From a checkpoint of a small mixture-of-experts model trained on Wikipedia.
Training: a variant of SOAP for the experts, 7241 steps.
Below are experts of layer 7 (counted from 0) of a mixture-of-experts language model. Rows are named router (the router's row for the expert), gate (a neuron's input weights, with its number), up (a neuron's input weights, with its number) and show model dimensions 0-159. Each number is 50 + 10 x the weight over its row's rms, rounded and kept within 0 to 99.
Before each expert's rows: a language model's description of what the expert responds to; "comes after" lists some tokens at least twice as common just before its tokens as in all text. This comes from a sample of Wikipedia text that the model never trained on. Tokens count by the router's weight.

# expert 28
Description: Name fragments, compass words. Pieces inside proper names after an initial capital letter, plus compass words, such as G-old-en, L-ake, North, South, West.
comes after: " G", " K", " H", " P", " B", " T"
router:60 76 26 53 42 57 67 47 47 40 51 67 34 64 62 50 64 40 39 48 50 48 38 68 50 57 55 51 65 69 36 67 43 56 32 46 45 67 40 43 37 64 63 46 62 42 63 56 55 40 43 59 71 50 47 55 44 53 43 58 45 46 49 67 35 50 64 46 42 60 39 51 59 45 46 62 49 38 44 48 54 58 64 42 45 61 45 43 49 45 47 28 53 47 37 50 59 50 52 47 64 36 58 32 56 58 54 43 58 63 40 46 45 49 46 34 51 49 53 48 54 52 57 44 43 36 58 54 37 61 50 49 52 63 50 43 64 41 30 60 46 56 68 44 68 61 60 35 37 54 59 68 49 43 46 68 41 45 51 44
gate0:63 34 47 44 40 38 48 63 38 41 56 40 68 66 69 56 52 47 49 52 73 49 42 39 56 62 37 70 57 67 62 54 42 40 43 41 39 52 48 51 52 57 48 46 61 59 43 51 53 46 63 55 24 43 63 45 67 32 47 58 62 55 66 68 43 37 63 35 37 52 58 33 31 70 45 50 43 52 50 38 54 42 55 49 52 63 59 50 68 50 47 45 62 40 51 55 47 70 49 53 40 48 45 63 48 49 49 48 38 49 51 42 51 52 39 17 42 58 46 49 37 42 50 53 42 48 34 56 36 54 63 54 52 44 36 49 47 37 63 49 40 43 57 47 53 70 40 41 50 51 37 50 55 49 40 50 53 65 38 42
up0:32 54 42 44 38 27 60 46 34 58 62 49 39 67 41 42 57 47 56 34 45 46 47 46 64 48 60 66 69 37 62 56 52 44 58 58 50 62 46 52 32 49 57 51 73 63 51 59 66 42 35 56 43 44 44 38 34 54 57 56 48 57 52 41 55 49 34 55 53 43 46 62 45 51 56 46 48 40 38 47 54 47 36 34 62 54 41 46 45 38 51 65 50 34 27 40 59 45 63 47 49 44 58 43 60 50 60 61 58 56 64 32 46 51 53 52 62 58 68 66 50 66 69 35 49 36 32 42 49 48 61 43 38 51 55 47 29 51 61 50 40 31 37 52 54 48 63 44 37 42 40 58 28 53 45 44 48 49 45 50
gate1:42 38 49 55 52 56 55 66 61 41 58 47 40 51 46 45 40 67 47 39 64 52 41 50 60 54 53 31 58 38 52 43 55 41 29 51 48 60 50 48 49 45 63 32 59 53 74 51 52 50 71 47 45 71 41 45 71 75 53 45 42 55 46 52 50 45 52 43 42 57 53 49 64 56 42 57 36 48 59 43 39 49 55 41 50 36 44 63 55 60 47 51 50 60 33 54 67 30 31 67 36 54 64 37 45 58 54 53 61 50 35 61 58 37 64 48 58 71 37 41 49 49 61 52 52 59 38 37 39 60 58 54 46 41 56 51 46 37 41 60 54 52 72 52 57 61 38 45 66 64 58 40 46 45 49 68 48 69 48 40
up1:35 39 55 50 31 70 53 43 48 34 56 38 42 61 54 52 61 52 43 22 42 51 69 45 48 46 50 49 53 48 49 42 38 47 49 36 53 49 53 59 49 57 40 51 51 43 58 49 42 54 56 47 37 39 57 60 37 49 55 52 43 30 38 49 66 49 57 33 44 45 50 53 66 52 56 45 43 69 48 39 44 25 57 41 45 53 54 56 56 64 50 65 45 47 31 36 57 55 65 84 60 47 72 61 59 36 49 44 43 43 45 48 40 47 59 47 31 53 75 44 40 39 49 48 55 51 30 72 56 51 56 49 45 55 52 49 38 40 51 45 47 37 49 45 63 55 52 55 41 56 66 45 43 60 66 48 49 38 56 33
gate2:50 58 18 77 54 40 51 51 51 52 61 55 29 52 55 58 57 47 38 49 41 65 47 59 43 52 34 30 60 51 36 60 47 34 58 47 43 56 52 55 48 40 60 36 50 50 46 70 44 44 36 41 51 45 42 52 38 40 37 53 66 35 51 57 54 67 29 34 81 59 55 51 47 41 48 40 53 56 58 57 44 40 41 58 47 44 33 39 39 41 42 59 61 57 52 33 49 44 47 47 51 55 48 71 36 62 64 62 51 37 45 64 55 61 39 56 59 53 57 48 53 26 34 53 61 65 55 54 31 51 58 42 48 49 48 60 52 45 46 60 61 52 46 52 33 57 56 48 52 50 36 56 45 50 43 40 43 48 59 51
up2:33 45 32 50 50 56 53 46 41 31 41 36 60 45 68 61 41 48 43 53 52 41 52 41 46 50 58 53 45 52 40 56 47 67 48 49 53 36 43 40 52 44 51 45 51 50 41 29 46 42 32 51 48 41 46 44 55 48 53 68 62 55 51 41 52 56 45 37 57 51 52 45 37 47 59 62 60 62 45 56 63 48 31 43 56 47 43 55 54 67 20 69 54 54 47 58 41 55 31 49 41 51 63 49 60 74 48 47 54 50 79 58 46 75 50 57 39 44 28 30 59 52 49 34 52 56 47 39 58 51 58 44 69 51 43 60 62 55 34 42 27 54 65 51 37 64 61 38 57 49 45 64 55 40 47 52 57 47 41 45
gate3:56 45 72 59 52 39 56 40 46 60 55 53 46 44 49 54 53 58 59 52 54 51 64 56 47 52 38 72 54 56 49 27 39 40 69 56 36 60 50 38 58 41 47 20 42 37 57 54 58 46 47 39 53 38 44 57 56 40 48 42 49 69 43 69 43 59 58 30 57 40 52 44 51 34 48 46 72 43 60 47 49 60 50 62 45 44 72 59 46 47 62 59 52 55 54 50 46 45 38 54 59 71 24 43 47 52 39 69 48 71 52 41 42 68 55 56 56 48 57 48 45 46 51 50 60 39 26 45 43 33 44 60 54 66 52 52 45 48 53 70 48 42 64 53 46 30 55 47 60 50 59 54 57 48 38 59 44 66 53 50
up3:45 42 29 42 65 60 54 63 42 48 47 54 43 48 48 63 56 31 54 57 60 59 45 53 56 54 50 53 57 53 61 49 47 45 31 51 52 47 38 43 56 29 69 56 50 43 50 43 68 54 51 50 60 49 51 48 68 45 47 54 48 29 57 38 45 63 65 36 59 37 70 52 47 57 35 41 52 53 55 44 39 48 40 44 43 50 47 45 54 52 43 44 42 46 41 36 54 53 45 45 65 46 71 50 42 44 46 59 43 41 33 55 50 34 33 64 77 57 51 44 36 66 57 30 27 53 61 48 50 58 59 33 63 49 35 54 61 49 58 57 46 37 55 24 45 35 44 33 57 63 42 50 72 47 56 48 68 54 45 57